python train.py --n_experts=256 --hidden_act="squared_relu" --lr_router=0.00217 --norm="rmsnorm" --tie_word_embeddings=false --learning_rate=0.00765 --beta2=0.99 --max_steps=6147
Below are experts of layer 5 (counted from 0) of a mixture-of-experts language model. Rows are named router (the router's row for the expert), up (a neuron's input weights, with its number), down (a neuron's output weights, with its number) and show model dimensions 0-95. Each number is 128 + 32 x the weight over its row's rms, rounded and kept within 0 to 255. Numbers have three digits each.
Before each expert's rows: "comes before" lists some tokens at least twice as common just after its tokens as in all text. This comes from a sample of Wikipedia text that the model never trained on. Tokens count by the router's weight.

# expert 46
comes before: ".", ",", "–", "th ", ":", "°"
router:126137136124131040153162138130123120145123089173120134116078095105117133116131124151160130086099146146177148138119126119135106102115109116134054073050140163070167075097120109063161112124132151135133111102067150099055160119138114163127080105138211120092106185099115105142104123094093149197
up0:116101077123095143068162077115122147138157111149069132131127160091116072086172113122161115048125108125096087127112078076128168130160105084106128097076112129106106132131118134143068131152078171150163158095172070159111140173143127181149148156149126076122132160131117076152084188080158092148
down0:137147157149152112148124148076158110124158093154166133158102092095106117116086198146117115103105144137118161196145129154098084143118092182156095102204157095132135127121121174159239097143173144103127152200106141094110125080156145112150148113103135141153173157153189086066151127137155119100
up1:162137174188106101085098191129167116123122116175182128169102196175166108129082124128131093151096066175120130094108114105178172166134113135164143136159140096187125106158181140102094153091093140124097104090099136180152151091151101166154103116144133102101169092056128134153102163164151152162
down1:083202164076120118109185113128145105185107117093080082139195121160120160139121143145117101126136108106122157128154157141167103103127147108156138129107118080167154085125096093175169153186116123166144098158154130097128183116089133161175172106079183111132091128137120217095161142123117057101

# expert 128
comes before: ", ", "ic ", "ist ", "tic ", ". ", "ia "
router:127151059102137066219170162112121073115118100165126119134107138135150078100136124114172070118112103105144144153192108140144099093058090147161145106077100106089157143129085132115100107172126124198117112096145153128078090133133116189118099134173212129114116166169128128115124096119120148162
up0:138157153110149156137140125130142083148116148136076150153172152158174173088130049120118162141146130207102120164076146123173045157107103147081118170152115095118092178142131143118136122148158161116116137138083143102065151136130105135195081125120214140123137097139093089116119179148115163063
down0:144116128128146158101084100121152145170101153074085157178133184195156130138187140112178119138100157168131091125119119170110151146195179101115106157113215133096097130127135104133130090135083133112145137110180090167086194088134157074180107127115127094137147115094097107174122141133209140132
up1:152108128148128151108104131141177079153123149147174080128177088103129133095143152138103097130107133124089089150143140048125064203087178149092141125173110126156143103197085117105190132112156131177097099135111145157105129123145096135128101096103146107108074158045211154144116109109116151178
down1:141134108166070184135140132148172075110173150143143140148123113129082137091166155148117082148108161154094108124122139135098092116108126129126164109153125130094098114126183135179155161048124167178066180143071122121143126138138061155148154115116095169094175212082132159161083107127144128198

# expert 102
comes before: "was ", "\n", "of ", "is ", "|", ") "
router:133118152118116082152130183154133106121103117158157108143082068149152131118179092134155148068129085162170096111162111153163111108126134154170082065066178078110119155152102128084138113130108089123093112080127164081080192118178119147119159089157163086097112168101108112182109102105084146184
up0:104077095111085150073114143124101146093095112154091129123075099170131051111115074054106155092174152171140174177115138187138143106107129127123148135148160093148120120105064097109147079208143162134127145103135120180115097059150155133113068089154123083082108116144130138126117143172107145128
down0:126127148116094150109131145141143095144122133134104160168135146121099191212116176117150136139163143099139105116105140090157067125081160161187138091143141206065152137157104066161143115153099095077185156114168076136107069151155178128100095165149183086152113160112121121082110124137179114147
up1:143155138076144085131185150143136108125144204167165124064171155062132100152120150148194120133149106127133097144151082130064119130079112143155112104139131102169181137151198123162134118153169163129102169103099134130105081173129090179143174132188175161137122108100176154068109117130097160121
down1:154129179131096111160166168150152104159133165151112059119064116107098140143173151149149118228178101206183149152158101139127153169115093127167121158142110119131116088139188104109161079164175138098124134097072145135134135097156157130130069110116165138160135092096151173072143128145095158141

# expert 178
comes before: ", ", "-", "'", "s ", "ial ", "al "
router:126117141116126122190164163115129129072135096100152136143090111105143136091176148094102117125113059157161125088148107175166124056057117149142084114058179122090139146163131085116177128134135133126134117099161161124079155170219143184123124140173143080129114151136147059168111103095127127167
up0:084194089098102218130113124081099114149146128110154123142106055196101091125127107070167148076103115125155154096118152087125110120125132075152137138117129165090141157117164070187143072073085095166109080157141162125119031116141149168144139133131148144150101125121116137146138105141152104147
down0:158126059093102129117081154124157114047129119116121121108158102119194091073119132104135126100149095108129142164113080126146103100191128155118114132092088126130153121141145084071158146081101106144125172131095159033124114119144178130145131123107175065084070152172094150190131134122186144147
up1:123133189166132118070144132134167150172160200093161074103137122125152119117135118100114149152147106190136129163124137138087131149111108140174159132110164191074115124150126106156115118198036155155130148114132106152116080114153149176121174139085141037111117142113131099209134173084136119127
down1:095151059145139161135153184070126122157129128079164158124162101123132190167201129137135168116149118110133114140107173147060161069135175119067145130135155093130123139101099125117190092094127153115110148103097118134105038085123151124045165107158084122092111092110119148155171144104141137143

# expert 62
comes before: "\n\n", "s ", "\n", "The ", "I ", "000 "
router:122088113060095068154123193130139127181150148130163168120099101159175126137192136192138137106134102130167128140079084150140102121098098175162108119066140126071139132173109125132148131076097103196114093108146131149089143139148130161111159083160151134134092189087150103110114095057146141185
up0:099111130167092090106111082178143115110117135157144155133144142132122156151023184128082118141154166158110153114180175140148162050178125109160158105148172098184150124105188165081118152137123098163105082134097147194105110141109138125137096098128135115138132153112112102140124049102087098073
down0:123102137136103164110118120136199143125119162131097178111111107137075128120119133156084115090115149102164148134187115134120106188117047166076127107115119159080100090079187071165138109130125066109133117131077111165115148135085118145140143120105112144133107154153143200047057082136135119066
up1:104130095135203092096100144132155054118122187107101143109121175133159090130046105168142103151153173112087178095141122109154145112135041104131110074076100143088088116147102165142104160161118115101137154101169110155108160157116092135199159178116090112157134138147140162169145096098091131113
down1:099090119053137154072083178117088169100163073135137188141105056138160137139110150170067066103092127173136082066105087162133097131093121171143089118177115097123112139105103134154143131103192145117112071155131142067129101115126095139146105121127091121144147120124113153062130132135175094122

# expert 180
comes before: "by ", "in ", "to ", "the ", "a ", "as "
router:106112154132166068163209143087134131112073076135165133110077078127126058154176152118134124126150144151130162120126109189139133183160110139138121084086108105111088151086064093088147099109139146146134109099155158108127134134201131176127167089134180106138077135114133109132092108136053153181
up0:096060137125120098140179147119170164153082084111089158151155147108136143102116120128146166150126166156161129138167094065124115074146167136133171109130164086148127166084160207143113168155156168100187063105123101185094095167109130128139207080086108146176133116135189131124148148129131117107
down0:111097113104179161076177087071095116172134136104177098152069134113125150095079141126134142131144131094132158070075164123140127088182087090147132157156161165115118149131116140153082169142186088162077108159134166091137131129152111117120132173129154142052132148104079168084069157079102154093
up1:132106168083177135097108144102121120114127153104102108173115118185165111188137126104112147072128164153142195122101113188143143222182132149150122147134154163109144158123078115111140146077146131120156134145156167177101106147079147156109105123118167208168126124111119115121242106123163120145
down1:113069180132137142123123118164130160087145121121100112195100136163169086133164151135088136205147140155157105157084088099170110098163174097062147111116094118116127157129167107078151165114116139160091127136109132100143108126144135175115087106088170143104166067131150137134073188188041114121

# expert 203
comes before: "°", ",", "% ", "0", "0 ", "7"
router:089181107157130067147208129095129115143120106127133176119050101109130145093122109165135138131105160140158118086128136161171079118102123126128089113089147107069157094095141113082132105175079146125100053077129135075057133098149151186091144129152158105133103164153107106152122112085111185177
up0:164098133111193098114145160111150132118151153122100085114188137067136113099121116121136143094172127087189119168049121079025123202157150142113187133126124145074174142098138189117135101173097168166149105119108107134129152113119135120118107129131120174097106159135105093163145192163131135156
down0:093128125132152140125112136121107118106050150171112098153119130180091142151121143109090175164186100195110140147136133167098164068150105071154137134125116119114132103124164146173157158118106101096126160115170104068105160220174148148134118148153095167142134066104171116117092175116133188055
up1:123038117148124105143116127144122164154137142152159097116105158167202162154145183098144120144072108094090115168136130168077124148070139079114114110156121125178114136117165143140131122141140093112105204144155182106145102131205101144131204099164088173157145180146132165131077092154148094149
down1:144099134120182160139116125113120100148115158137085126115090155150154111118066082085179181102130054118116139147082158164091140152133166134093125121102132191167051112157147151142123073146119128088114176145172131161161110139125060161119138097181075156160094124082177142105104072152171088118

# expert 96
comes before: "to ", "the ", "by ", "in ", "a ", "on "
router:120117142133164079136153138083119115157087052148189166137105070141129112114172120114134135112146124157158152140137129167139133133167130183151066080047152139105096146113129120084137128106134121111055111075134167104097136117226134144128148077135173121114089157093097105135068092104080145174
up0:116138076157106102142055122116149121091158123104126125134132153162099106150151177124171087105057124156120125087075177155088174135113171098127116100121164155112117188087122149139146077128188158101079156172118063142143129099131177096125130198124173129179087149147131104159110127130129075056
down0:096133161122141114192140117176079142149152158171171127100196159130175135104149106115168102109147206094104107129156077108135151116165137089180102124190103160153110080097108185153084156153148133113113095132076121109106192138108158156105142137101099158131112208135127095167084095144089115168
up1:107069084118103111127177118181121131073116017062178136117132148135134137062149124119140067126154157117107142100106172223130181128154192155155138146143114124133107172134152116096177144119115131120138175088087171122119133108127152154160103143137127123125110169150208110151109117130097138113
down1:093102154119122149131108132146137133142176110062119051127105123178150181129168127194151161157112113175182146113111132111094202187090126134112098141113140104113098187158126129126188123162142099121090136100164099188131137184125118150096119206118060109164118115206119166135139150116134123117

# expert 27
comes before: ", ", ". ", "(", "in ", "|", "es "
router:115124157137116094141147183141145120122095108134182116144090048193157147152186104147135125073117117141152122151169105161153098121167145160165077079086184095100111138173104145091136112151136109142099101059149151085096166132198132171144168101171166097090100139100089093181134098087111130148
up0:147135161181147162109165198205179128054126108136100113104126092128163134122088108158083068136054102081167111179124104186093138156110122113132146141102150133134073134174129166136131120133088135106085094099108149116173136070134128124176206116091153147141127092183139133154143155124099136108
down0:088119170196157154108104088134140142092101150136095128136135160140145133116134073173056137124175155155084078146125060127134175166129147123135188137094146079133123115129118132102113081118185102138140123111150089081072167125143099055144198120144144169145064093094107104105139093153139184158
up1:127127031101145052087111115132151130106160134126121164151148076141156079120114192139168125148095143160191171097196140173149076170075115120093102123129128087090146104116071124103099045124140133096142189112106155126125164117123111099127081133096144115185147155101107149143092095126138137133
down1:163128181147135147147132081171088213137104142142111149154086080097133185128190134162185160057146210130144145163149132135104110156165116192083097159152134093119142155109145180118120100140119054091164094169139176138121166102140116130165102135123157138176106131150117159144093145100129140093

# expert 134
comes before: "s ", "\n\n", "t ", "s", "re ", "\n  "
router:124125112044109126112133128127171096166125128133141128088091112195161143078148130111101149112140081170168122134112129193133127097115071137219129111086157113127132109168109083105113098114168094090158025122117112092070159079129157191129140120155156137151107093139150106131141094120094152178
up0:098159099136123173136123139129121154161145108090125087147126144161204089118097109129084107117092127166141096126173158145085192089142115108193148105085099120102162135105118112063162144141192120124108200100121192139100148116158194087132095120188111161128163097159179108156105106131071091164
down0:085113143148129080108099063137134115152181166114155120144084109152148171174079121105120083136134125186166174124177132189149127149144150196134139091121142142156115125099083183161158150137129138134094176184136142153136069137171149106131125143062082159191140130132128095203124093074127106161
up1:146137174119099141127123131101103098135140161132121106109116198163162066142114095184124132120178127051091099123161097111115101122087121127169070125121168184202141093181130200081144144129158153081129103166130105129148054135125113136101105157185180120151103114138113143072156104128120191132
down1:124132170204183070156075213121108160114118098142072155180128093135120155181134141130109171123160122100098111126092123174131186169122103154182125155129136140110116124036104121126131167124102126121152067148092142197138132139090130146179141108122127108144106096119155070130168087101120152162

# expert 19
comes before: "the ", "a ", "200", "201", "199", "198"
router:101109133130140051191152164147140093120122086129110109086107153179149084165159122111207137101045133135164173089176157184140139137147087168162125108070123128089096135098111130108132056140133134126107143117094143091120131144125176165109107117179161095152082106111133082166105064101109108103
up0:078101128091145059146103123116123107057163120083149086102120177139126151126110075155123071152049121098121156109148150167141119071091170155109116151067124133189120229080121144138105117110124169130148186103094173147109181101149145060113147116113105127121130144093148152130131113136140145149
down0:110168085126164095139105134089116104154102119098139139095100114119181108103133153120148120207199148032105078070158109101154152099166116078146092083121130153138135133089134140170193119159160125121154177155162142161122098130136142142128101121105098137159129153104081179118185213130130175135
up1:174123151154137158115093182162124150115143165087181141114182135054182145067101157119136097048164185078154124125129146138140110177122128150131109096153119149147140128139094119167178095148131084152135140125111105134137064154129120091115118058085116222152127155133133130120118179074161146094
down1:114085149150079131072119162126057143122177130176129150148105132114178179160161095172163094153169107186155156105131121122111109121103089111133167208134149092088183108137124141123129167133159100108089083184138133109133203167147159186186153124116167122084154073113169115137092118137125115125

# expert 25
comes before: "the ", "a ", "his ", "their ", "which ", "201"
router:107127150125155077143141160172167085104130094118097137116087122164133122174183128115159131121120096160133147150203140154117121084135107169141071122044162079073126119139127125079151058137124086114075109104088156077097150098165156158124141128140167077123061138094135097176116108096063125142
up0:170119136137178101139123134146161087178119086136146155101089160108166160129236173109165153133146134131142146131132125142122083120159154160123082105149039133114101191156162091141100176163093101135098142201142166141170110080087104182121153106151137186151117161093109160125113102141129108172
down0:120119105108155161022105150083147167117130184170096077109146112110071097101183109113180081134160083122134113154154109152154189129116077128141134123136161184161125144156098135114132124077117137089090088091079153110147189168119145127118055124113104112074081124108136153157148166139149129096
up1:145131102127153154101108150090154130105157089143082153168184112090118091145197132119165145173119119162163119180136141170117157135136159126102135142116075056118143138149199134198146139049115170119071080078164104135138130147141164196066158136145087118158119127111114082121106150159074129130
down1:171111151109140189102087111083139107110083095158133109132116146071055136169089127134089167159102141146128163100053143071109153067119169144105164162146115077144136137130114161114126148149131123119147154144062161193161155129126115113178217052108135158165112081142141137129111144128087132132